{
  "routed_scale": 1.5,
  "shared_expert_gate": true,
  "norm_eps": 1e-05,
  "learning_rate": 0.00998,
  "dataset": "wikipedia_en"
}
Below are experts of layer 3 (counted from 0) of a mixture-of-experts language model. Rows are named down (a neuron's output weights, with its number) and show model dimensions 64-95. Each number is 128 + 24 x the weight over its row's rms, rounded and kept within 0 to 255.
Before each expert's rows: "comes before" lists some tokens at least twice as common just after its tokens as in all text. This comes from a sample of Wikipedia text that the model never trained on. Tokens count by the router's weight.

# expert 22
comes before: " of", ",", " and", ".", " in", ".\n\n"
down0 [139 118 122 126  81  98 120 116 128 127 139 136 108  99 166 125 117 126 128 179 149 119 142 130 140  85 139 108  90 127 136 155]
down1 [ 89 132 103 149  81 108 121 121 164 111 165 130 131  98 124 139 134 127  84 115  96 140 155 128 134 104 105 104 135 116 147 135]
down2 [142 133 124 125  94 119  92 124 117 117 117 120 145 103 151 145 150 175 144 150 146 106  97 150  95 125  89 135 133 118  86 144]
down3 [130 127 126  84 185 108 141 120 149 132 110 139 144 122 130 144 147 116  79 179 128 134 151 145 107 147 127 126 111  88 124 109]
down4 [132 142 151  99 171 187  95 170 121 125  86 125  95  81 122 135 131 138 124 130 124 138 196 117 121 132 137 131  88  97  94 111]
down5 [139 140 140 169 119  92  71 106 107 108 105 104 148 107 122 134 136 111 100 116 114 137  96 124 149 100 179  99 106 116 149 148]
down6 [121  89 130 162 149 101 154  99 140 104 147 107 144 131 178 113 128 156 122 115 167 118 129  99 178 128  85 123  82 155 158 112]
down7 [121 121 111 126 156  87 111 108 150 193 184 112  82 126 122 117 129  80 133 113 132 113 146 118  96 136 136 128 152 105 132 107]
down8 [124 132 183 134 115 151 131  94 155 127 134 158 132 114 110 118  82 127 125  95 140  94 155  99 125 130 116 145 124 144  99 138]
down9 [123  76 100 159 151 136 142 124 108 114 148  92 192 139 105 138 132  96  74 128 151 158 135 128 117 131 128 145 117 141 147 105]
down10 [ 89 128 112 137 131 109 112 171 158 142 136  99 134 121 131 194 111 134 145 148  83 154 110 101 113 132 167 173 115 128 101  99]
down11 [ 85  93  94  70  74 121 101 137 112 129 130 124 143 122 169 136 130  75 129 126 125 153 144 182 131 108  88 105 152 143 135 143]
down12 [103 129 160 106 132 181 136 103 177 133 138 151  99 106 143 137 126 182 108 127 120 112 133 100 102 101 156 130  54 112 103 121]
down13 [116 155 185 137 127 160  88 132  90 137 168 130 160 139 119 119  81  98  50 139 107 162 114  96 131 147 128 125 135 122  96 113]
down14 [142 119 146 159 164 123 129 143 160 140 129 121 100 101 149  76 163 138 118 148 173 112 145 167 100 131 148 106 143  89 131 169]
down15 [131 152 187 133 125 167  85 152 114 133 154 132 150 160 152 103 118 102 120 124 144 122 172 134 111 132 153 144 134 123 116 107]
down16 [132 139 172 146 137 153  92 120 152 154  95 126 123 163 161 126 107 120 133 141 122 169 117 120 151 103 132  82 167 109 102 130]
down17 [148 132 123 140 111  95 156 149  96 134 106 110 124 106 118 174 151 124 178 118 113 144 122 158 155 140  86 157 148  90 158  91]
down18 [137 125 117  97 111 123 133 149  84 145 137 141  88 137 136  90 135 115 169 138 104 142 121  87 130 139 105 115 130 135 128 107]
down19 [125 175 110 132 124 101 151 136 184  96  96 123 120 162 180 131  87 124 113 118  81 109 129 116 115 105 102 128 121  71  85 168]
down20 [ 63 164 163  95 139  70 115 113  72 135 110 141 142 135 147 118 130 117 137 114 162 145 155 126 148 140 149 118 135 123 104 146]
down21 [ 89 124 156 126 133 140 142 136 146 104 124 128 100 115 124 133 106 137 137  74 147 140 152 144  84 161 168 123 117 106 142 159]
down22 [ 94 146 157  96 133 122 158 124 113  94 116 138 165 112 138 116 142 194 147  91 105 140 171 125 106 131 150 132 133 127 117 107]
down23 [172 110 152 109 126 118 159 146 152 131 135  93 112 161 149 132 124 136  97 145 165 154  66 100 139 139 122 148 106 141 173  73]
down24 [140 109 114 122 146 136 114 142 112  95  97  59 142  87 146 125 135 135 110 108 152  92 171  89 153 122 120 155 127 127 141  55]
down25 [106 107 133 103 165 101 143 129  62 144 152 122 124 139 140 160  78 117 170 151 189 165 128  80  72 175 100 114 143 101 151 158]
down26 [127 158 163 160 130 132 136 138 149 158 116 146 127 134 118 144 138 127 133 111 110 113 123 118 103 103 100  90 122  99 141 123]
down27 [115  96 101 138 116 124 178 134 152 132 127  96 133 122 141 115  46 101 139 120 127 115 106 124 150 122 117 113 115 126 101 175]
down28 [106 127 108 142  89 116 111 154 176 169 154  94 151 123 119  92 111 155 110 159 141 142 127 149 139 125 167 139 155 154 142 128]
down29 [176 133 138 119 132 125 135 151 125 127 103 120 163 186 122 120 125  88 149 163 111 119 116 104 122 140 153 128 117 140 154  78]
down30 [145 107 104 128 137 146  98 112 131 108 127  92 148 122 158 106 156 132  98 108 140 100 116 113 137 167 138 133 129 120 164 141]
down31 [ 85 136 115 105 126 157 120 142 142 140 137 155 127 146  90  93 134 101 120 107 114 102 157 143 122 124 156 144 152 130 112 114]
down32 [120 113 179 151 111 157  88 136 135 116 154 112 134 105 107 138 133 113 139 116  95 152 135 136 110 131  91 107 101 127 130 100]
down33 [145 121 135 148  96 148 144 128  90 119 106 174 137 110 110 137 145 126 139 133 163 125  88 117 117 159 122 100 121 111 108 135]
down34 [138 121 129 142 159 157 140 142 118 140 127 126 146 134 106 141 136 147  60  99 129 158 134 121 151 147 149 122  86 177 146 122]
down35 [158 116 152 168 137 111 168 142  81 116 136 127 112 183 144 162 141 143  94 134 124 137 142  86  82 109 124 136 170 161 108 103]
down36 [ 95 146 127 159 117 152 122 114 124 150 134 147 100 108 125 168  93 136  78  92  97 103 131 123 140 145 149 139 122  88 109  85]
down37 [179 130 117 111 141 117 162 139 133 179  90 151 139 157 102 140 112 120 141  89 142 105  79 118 101 107 116 122 120 116 127 111]
down38 [114 128 142 148 118 112 151 118 130 137 127 114 146 141 129 119 121 139 111 120 132 139 168  98 126 141  78 105 113 107 142 138]
down39 [138 136 121 168 114 124 127 135 123  95 159 143  92 159 131 129 146 149 117 121 118 125 104 120 179 114 141 117 162 107 113 122]
down40 [130 142 126  74 124 136  90 132 144 158 141 131 134 120 140 103 118  96 125 113 174 138 138 152 129  87 141 120 138 141 108 131]
down41 [142 156 134 115 190 163  96 128 121 126  93 114 150 118 115 116 150 127 141 141 143 150 171 140 137 160 167 117 137 157 119 145]
down42 [121 124 109  62 132 150 120 126 132 116 129 171 102 108 157 141 109 107 136 141  77 154 126 138 129 124 129 109 137 126 115 110]
down43 [142 109 135 184 131 122 126 129 108 136 148 175 125 159 141 155 161 123 138  93 108 135 103 147 119 127 175 149 167  97 129 117]
down44 [143 129 129 131 145 133 117 142 154 134 162 133 147 111 110 132 109  93 153 108 135 104 123 125 140 132 129 111  89 170 166 124]
down45 [109 156 139 134  91 148 114  91 162 126 147 145 108 153 146 121 112 136 123 114 113 114 119  84 153  96 125 163  97 131 115 112]
down46 [181 122 129 147 120 125 106 119 133 132 113  95 145 122 114 162 126 116 131 105 117 163 154 172 137 113 141 100  92 121 137 123]
down47 [126 116  88 111 156 152 144  61 146 116 120 113 112  95 115 126 123 147 108  85 153 102 131 121  91 155 102 134 149 179 141 158]
down48 [147 134 117  79  98 142 109 159 121 154 148 180 110 112 188 112 120 146 130 170 139 146 109 112 153 126 101 106 150 132 200 104]
down49 [185 128  84 129 110 113  86 149 124 132 137  83 112 107 128  84 178 135 108 146 115 121 121 134 148 176  95 151 115 147 154 130]
down50 [120  77 157 151 148 155 122 140 160 103 102 123  85 154 150 151 138 132 116 166 149 168 117 111  93 144 125 126 110 139 128 138]
down51 [167 116 123 136 144 167 147 168 103 122 135 117  96 154 145 150 153 176 115 130 132 145 136 107 125 156 133 156 139 120  57 116]
down52 [136 140 124 100 157 147 134 109 130 109 172  90 117 141 142 134  99 124 107 124 138 121 116  91 129 105 105 132 125 136 212  78]
down53 [119 108 116 106 155 133 147 167 119 116 126 134 130 156 112 151 184 107 120 104 152 117 121 129 143 138 112 138  99 182 164 107]
down54 [148  80 123 151 119 142 123 141 158 118 130 136 110  92 117 159 127 175  98 157 115 132 110 100 141  85 146  96 160  80 109 129]
down55 [139 130 140 151 105 109  94 157 121 142 145 106 106  94  90 122 131  78 164 107 125  85 106 137 166 104 134 123 145 122 107 138]
down56 [145  70 149 162  86 132 123  94 141  92 150 118 114 125 109 133 146 138 143 163 167 125 125 110  98 180 119 156 150 159  97 147]
down57 [100 126 107 112 128 136 138 148 155 128 119  87 139 108 144  96 141 140 180 139 136 113 137 107 118 157 162 110 153 121 136  97]
down58 [176 123 122 127 143 131 163  91 111  96 108 162 135 100 127 169 127 135 102  98 109 140 109 133 134 128  83  96 108 150  97 142]
down59 [130 165 145 154 116 122 100 133 158 104 148 126 136 156 137 131 165 104 135 131  93 110 144 160 142 127 130 100 179 112  71 134]
down60 [191 138 116 121  93 120  60 116  90 167 142  83 128 102 123 162 136 131 166  98 129 140 127 110 144 116 102 108 136  92 126 183]
down61 [134 116 132 135 105 125  96 158 131 183 117 147  90 157 143 120  98 116 145 114 114 113 125 150 122  92 112  95 135 143  95  97]
down62 [126 118 126 111  72 118 108  61 126 128 136 129 113 111  72 168 110 147 132 108 123 163 137 123 158 132 140 137  98 115 148 111]
down63 [145 112 158 150 128  62  93 137 126 150 146 123 144 172  90 165 140 152 102 142 165 132 108 116 139 138 150 116  78 132 180 110]
down64 [ 95 126 137 117 136 160 142 129 150 111 129 132 100  86 111 142  96  85 102 179 122 145 126 143 116 132 141 140 133 133 129 138]
down65 [151 152 147 108  96 102 119 140 119 126 133 133 145 150 146 119 101 135 100 123 143 158 136 154 125 163 149 146 124 154 104 130]
down66 [137 161 118 113 105 134 134 134 124 123  68 106 138 110 138 158 151 128 127 143 135 131 126  99 115 120 132 176 139 121 124 139]
down67 [107 144 127 132 131 137 131 126 126 145 154 156 110 105 144  78 126 131 130 102 143 121 120 147 147 138 144 125 117 130  88  99]
down68 [101 160 139 103 167 119 147 134 100 156 141 104 131 120 132 172 103 161 114  59 136 132 100 149 123 127 160 113 120 111 148 118]
down69 [139 108 124 102 170  95 174 136  98 152 154 112 145 151 118  85 135 176 177 116 116 113 143 137 157 138 145 175 106  60 143  90]
down70 [103  85 131 125 127 165 100 131 145 198 156  76 170 171 129 128 120 131 100 106 148 139 125  61 159 165 161 108 100 184 170 136]
down71 [126  95 152 133 146 159  82 187 146 147 117 133 125 143 130 140 145 162 133 113 118 164 103 119 132 127 164  92 145 133  96  99]
down72 [126 136 126 165 114 114 137 139 121 147 105 111 159 142 146 112 138 138  80 107 122 115  99 154 152 147 110  92 122 139 134 145]
down73 [165 172 112 159 156 134 124 135 120 138 119 135 125 113 111 184 131 107 134 164 133 147  90 103 106 116 103 125 133 162 147 100]
down74 [120 116 136 121  99 113  85 158 124 116 128 122 143 130 111 150 158 129  95 121 138 140  85  80 129 135 121 103 140 162 116 101]
down75 [159 122 129 128 108  94 106  94 124  89 117  88 143 134 153 145 107 132 119 166 113 102 134 132 153 156 163 138 146 113 124  81]
down76 [114 157 152 152 137 104 104 108 130 120 146 153 157 136 127 186 102 142  94 115 133 121 135  91 132 106 116  99 136 161 145 133]
down77 [115 146  82 112 161 115 158 116 187 144 134 148 111 110 162 121 107 102 131 123 123 117 136 145 106 129 146 153 127 181 157 137]
down78 [152 146 130  90 148 120  72 155 134 118 139 103 112 135 131 101 146 119 134 158  85 134 151 147 119 136 103 126 145 143 149 110]
down79 [154 154 129  92  82 112 135 146 110  97 113 125 140 122 120 143 149 104 164 122 117 127 138  92 122 149 121 108 177 147 149 123]
down80 [119 176 128 135 140 119 106 119 104 151 152  95  46 149  86 165 114 155 141 160 119 132 128 125 136 148 161 157 134 105 155 142]
down81 [150 144 106 141 157 119 156 135 124 150 104  89  76 131 135 106 129 131 135 115 149  99 128  77 158 108 138 104 123 104 109 109]
down82 [129 122 152 123 114 104 118 115 149 142 138 122 129 145 136 159 144 107 106 145 150 155 142 162  48 153  85 109 111 110 194 109]
down83 [ 95 143 152 148 157 128 116 116 168  96 124 162 149 137 158 109  99 142 132  89 141 154 137  89 111 125 107 113  94  99 124 181]
down84 [131 130 134 122 119 166 118  86 134 105 125 187 155 103 122  82 101 115 113 139 151 159  89 105  95 153 110 127 141 136 138 143]
down85 [133 125 137 141  96 118 154 144 130 143 103 133 108 108 111 144 108 148 162 152 123 106 125 111 108 127 108 158 141 142 141  71]
down86 [143 137 131 132 147 121 149 115  96 103 110 101 141 114 104 139 153 108 130 133 149 155 145 138 157 123  89  93 125 111  89 145]
down87 [112 136 150 127 117 119 111 160 151  98 126 135 109 112 140  82 160 107 108 136  87 174 102 113 143 161 115 120  90 120  98  87]
down88 [143 136 133  79 109 119 109 158 157 152 119 134  78 152 113 117 163 132  94 141 128 148  72 137 159 145 168 148 116 140 138  98]
down89 [138 125  87 130 147 141 111  78 140 150 134 121 150 123 126 119  84 107 196 123 141 148 132 126 104 131 169 149 146 131 166 139]
down90 [135 151 126 124 126 151 138 104 115 119 127 122 106 110 116 127 165 111 124 153 120 115  69 123 108 162  87 146 118 137 145 119]
down91 [124 118 154 146 125 118 131 171 185 111 122  52 141 131 152 107 133 128  92 144 116 108 142 113 140 135 154 145 101 116 189  40]
down92 [171 103 146 126 106 144 132 129 117 172 134  84  96 127 139  88 145 176 150 145 126 137 146  92 140 131 177  91 101  79 130  89]
down93 [117 124  80 177 105 108 189 142 119  99 136 149 121 154 129 130 125 151 105 127 135 119  92 124 118  79 104 144 122 102 106  88]
down94 [105 134 116 124 151 141 136  68 102 111 111 136 153 164 136 151 162 149  72 111 145 113 148 112  92 138  94 123 137 159 133 122]
down95 [178 141 103 147 146 128 152 125 150 122 105 169 142 148 186  95 147  77 101 158 112 127 162 118 159 110 153 139 105 130 147 137]
down96 [ 91 145 123 120 158 136 105 144 105 134 124  95 125 120 127 122 129  88 110  83 143 111 121 117 175 154 130 120 166 169 145 169]
down97 [124  85 155 118 112 118 149 138  99 128  98 116 131  97 112 149  97 122  90 130 150 114 128  78 111 127 144 133  91 144 127 131]
down98 [101  80 153 128 114 145 117  89 143 105  68 135 127  98 154 129 170 128 102 123 123 125 153 143 162 124 115 101  91 106 127 132]
down99 [138 122 191 110 154 141 122 172 139 108 110 167 147 125 131 143 166 141 122 114 110 125 165 118  91 109 135 108 159 151 130 131]
down100 [138 136 165 161 166  97 162 163 178 106 123 141 115 150 179 102 124 102 132 150 103 144 129 107 121 126 120 121 191 120 116 129]
down101 [135  74 146 114 123 130 131 124  97 152 105 114 119 157 111 153 127 128  99 155 108 155 127 130  95 152 103 105 167 141 101 162]
down102 [142 136 142 138 100 145  98  96 141  91 146 140 144  87 149 137 140 153 111  92 120 114 144 151 138  97 131  87 134  99 136 100]
down103 [138 153 175 190 117 145 126 119 111  98 120 129 172 158  78 123  83  43 140 120 154  92 127 110 119 126 108 126 130 103 114  91]
down104 [ 81 158 116  97 160 112  91 131 133 175 151 121 111 143 147 144 158 146  75 119 103 138 156 106 141 153 148 138 134 111 173 122]
down105 [102 116 139 154 123 150 141 153  93 130 107 151 124 106 131 111 140 162 162 166 175 145 155 135 133 115 117 121 150 110 147  75]
down106 [ 91 114 178 170  80 119 121 129 108 110 130 149 139 109  78  97 166 134 100 110 181 106 133 158 100 136 116  88 163 133 129 132]
down107 [ 84 138 133 159 123 146 155 132 134 135 116 177 150 181 128 110 134 111 136 137 128  90 177 112 109  98 157 106 162 128 157 157]
down108 [ 95 100 154 133 114 159 119 124 144 133  94  81 130 174 121 135 132 155 166 112 144 179 101 176 127 147 149 134 130 129 129 105]
down109 [184 146 121 222 114 121 106 140 163 105 112 128 134 141 107 129 117 120 116 152 154 127  99 108 135 125 145 106 118  84 131  97]
down110 [108 118 131 197 118 117 120 151 113 123 111 124 131 100 134 169 132 114 108 150 106 128 124 137 153 120 140 123 140 132 131 109]
down111 [ 99 129 155 146 122 118 142  84 105 120  81 105 129 133 165 139 138 145 114 101 159 155 178 137 108  71 165 155 103 156 106 143]
down112 [118  79 136 115  78 137 161 136 154 146 105 160 138 122 103  93  95 147 121 102 128 110  90 138 137 118 131 154 141 144 123 152]
down113 [100 155 105 141 126 146 122 155  97 142 116 124  94 125 150 152  90 143 152 135 156 130 101 108  95 168 129 129  96 104 144 117]
down114 [120 132 145  97 136 132  70 138 141 203 141 101 104 142 119 162 171 120 145 131 155 178 152 136 162 146 133 136 147 110 166 116]
down115 [133 101 122 123 112 136 111 175  76 166 140 130 145 119 118 176  87 101 128 128 155  91 134 126 145 126  93 124 136  95 175 154]
down116 [106 124 173 130 120 109 129  78 125 109  86 112 111 146 138 104  71 118 137 129 164 126 131  98 136 114 141 142 115 126 117 149]
down117 [130 138 125 115 137 135  85 130 137 114 160 130 109 176 138 119 107 135 115 110 160 115  96 114 101 102 147 100 107 141 101 170]
down118 [113 157 124 124 139 168 116 142 111 152  75 102 123  75 112 156 171 144 104 105 100 182  79 173 164 126 128 133 108 145 126 143]
down119 [111 160 130 121 123 110 141  93 132  99 117 115 126 132 156 113 122 122  96  60 144 137 138 137 131 137 153 123 118 141 167 140]
down120 [115 176 138 157 126  88 132 128 170 150 132 126 107 119 168 103 171 182 175  95 116 131 140 131 132 129 151 138  84 109 133 139]
down121 [112 115 110 100 122  77 121 114 126 146 180 132 124  95 135 128 121 128 120 123 164 143 201 129 143 147 125 109 142  85 137 145]
down122 [161 101 152 143 107  79 163 144  95 133 103 132 141 135 132 117 138 141 126 103 141  79 107 132 110  73 165 128 133  93 151 113]
down123 [140 101 106 115 109 153 121 107 104 132 123 149 138  77 130 101 138 115 129 147  90 150 141 117 149 110 118  76 119 110 181 132]
down124 [147 104 170  85 127 126 146 116  95 116 153 120 153  92 123 135  61  87 101 129 148  72 167 115 136 123 156 116  98 178 112 140]
down125 [134 125 115 115 109 112 145  75 123 159 117 159 102  67 129 186  77 134 132 144 161 118 104 138 105 116 163 113 117 147 143 121]
down126 [103  90 146 111 121 141 147 144 108 168 105 124 147 141  98 100 115 169 102  89 107 102 114 127 134 120 179 139 120 171 116 125]
down127 [182  86  75 155 179 169 136 118 146 122 106 141 151 141 157 160 148 103 138 148 180 136 131 118 120 131 176 140  83 127 152 123]
down128 [110 140 147 112 111 188 150 116 167 117 127 121 144 127 173 131  80 123 147 154 131 124 115 110 132  86 146 100 138 112 135 199]
down129 [ 93 162 142 121 136 154 110  86 122 126 152 155 137 111 127 143 114 136  94 106 130 181  82 156 114 101 136  92 118 124 136 151]
down130 [127 122 140 116 160 133 163  88 125 145 129 175 100 112 114 173 121 130 127 124 185 131 138 117 101 145 172 119 142 164 162 149]
down131 [178 164 140  82 132 138 138 128 129 127 167 157 124 153 151 143 130 131 100 110 109 112 188 131  95 125 134 118  92 115 124 109]
down132 [ 88 105 146 137 148 125 112 138 136 119 135 164 120  97 137 169 127  96 129 131 112 160 130 119  92 149 128 138 141  88 167 125]
down133 [ 98 126  92 123 131 143 109 140 112 146 130 149 110 101 132 148 139 182 108 119 119 131  86 115 103 163  97 112 123 117 138 134]
down134 [127 172 144 146 160 137  90 129 102 123 158 164 163 136 140 117 166 119  99 127 171 123 110 103  92  79 141 122  93 174  97 166]
down135 [122 149 122 127 116 157 154  85 104 155 107 109 128 147 154 144 109 171 132 126 122  89 144 151  95 103 133 106 177 163 120 100]
down136 [146  99  79 143 106  80 140 168 152  84 128 140  83 136 137  99 162 146 173 154 110  84 123 117 139 135 162 137 122  82 110 104]
down137 [128 110 129 152 174 132 106 175 130 138  95 126 136 126 152 104 141 111 114 128 120  91 145 126 134 161  91 135 115 102 124 145]
down138 [105 153  84 114  93 129  93 127  94 135 137 110 148 110 141 127 135  95 132 173 122 137 168 152 108 125 151  68 130 131  97 147]
down139 [100  99 117 139 137  82 133 132 116  93 139 121 112  95 139 157 111 167 167 106  83 167 135 135 143 122 119 148 136 112  80 126]
down140 [102 126 115 109 109 141 135 153  89 167 160 155 146 100  94 105 107 106 126 134  96 140 136 158 120 156 108 151 135 157 118 167]
down141 [165 114 157 118 111 121 106 117 143  97 148 128 101 135 170 158 139 145 170  97 161 126 122 129 111  88 122 149 148 188 137 126]
down142 [140 110 168 167 148 108 136 126 107 107 140 113 121 178 176 184 142  87 117 149 140 121 133 102  69 140 125  96 160 109 161 119]
down143 [139 159 142 131 127 102 129 127 109 111 139 110 111 130 127 144 149 120 146 126 127 104  79  99 147 123 129 183  92 123 141 105]
down144 [138 133 117 139  93  93 112 153 147 118 160 165 129 115 136  95 131 169 151 158 168  42  94 151 163  99 127 107 114 142 120 124]
down145 [132 131 157 117 107 112 137 136 137 142 105 126 165 101 128 173 139 104 120 134 131 139 109  77 181  92 129 147  97 148 161 125]
down146 [174 158 144 104 126 129 150 137  91 125 117  92 122 103 128 122 114 114  96  95 113 127 165 110  89 148 148 123 149 118 124  72]
down147 [ 95 120 101 141 129 126 137 134 162 188 130 105 103 106 142 169 159 147 134 154 167 148 101 105 132 155 125 139  77 141 158 119]
down148 [ 87  93 152 128 140 147 152 132  64 115  82 125 111 102  89 156 163  73 131 127 119 128 124 173 121 121 134 108 131  64 113 121]
down149 [111  96 154 118 126 131 135 129 102  46  68 146 180 150 155 145 125 173 102 102 111 134 149 130 116 126 137 159  99 142 104 146]
down150 [ 89 127 102 156 107  88 106  97 122 105 152 119  96 131 146  78 128 129 121 130 124 111  86  83 121 139  98 143 151  92 149 135]
down151 [161 140 103 166 119  84 152 188 133 106 147 125 119 139 102 118 125 120 150 161 111  94  99 119 166 135 153 168 111  82 103 102]
down152 [121 112 125 118  76 177 137  93 111 138  98 118 155 150 142 146 117 131 170 139 141 154 136 139 188 122 112  88 154  96 124  93]
down153 [124 196 127 123 145 159  96 133 123 136 126 136 141  97 165 109 113  85 134 110  99 148 133 132 123 135  81 139 107 102 132 139]
down154 [134 126 140 145 106 139 135 137 131 145 124 149 150 140 131 157 112  77 107 154 124 124 136 115 127 109 102 128  91 142 151 135]
down155 [130 109 167 113 118  64 173 117 180 115 116 119 119 168 123 122 105 177 133 100  76 141 136 101 147  98 143 117  78 116 119 143]
down156 [114 134 112 119 128 132 141 153 117 120 101 105  94 149 168 127 144 162 190 167 123  96  98 110 112 117 144 108  95 117 143 124]
down157 [132  92 141  94 101 112 122 135 139  82 110 108 179 136 123  98 130 101 129 136 154  94 141 157  83 119 152 130 162 120 116 115]
down158 [120  93 141 147  98 168  98 119 142 118 129 123 146 133 111 118 182 147  92 126 170  92 128 155 127 109 188  85 163 159 124 129]
down159 [ 84 143 137 115 141 173 107 117 100 157 117 142 104 162 162 121 112 100 105  85 143 131  93  95  95 127 122 127 161 122 113 185]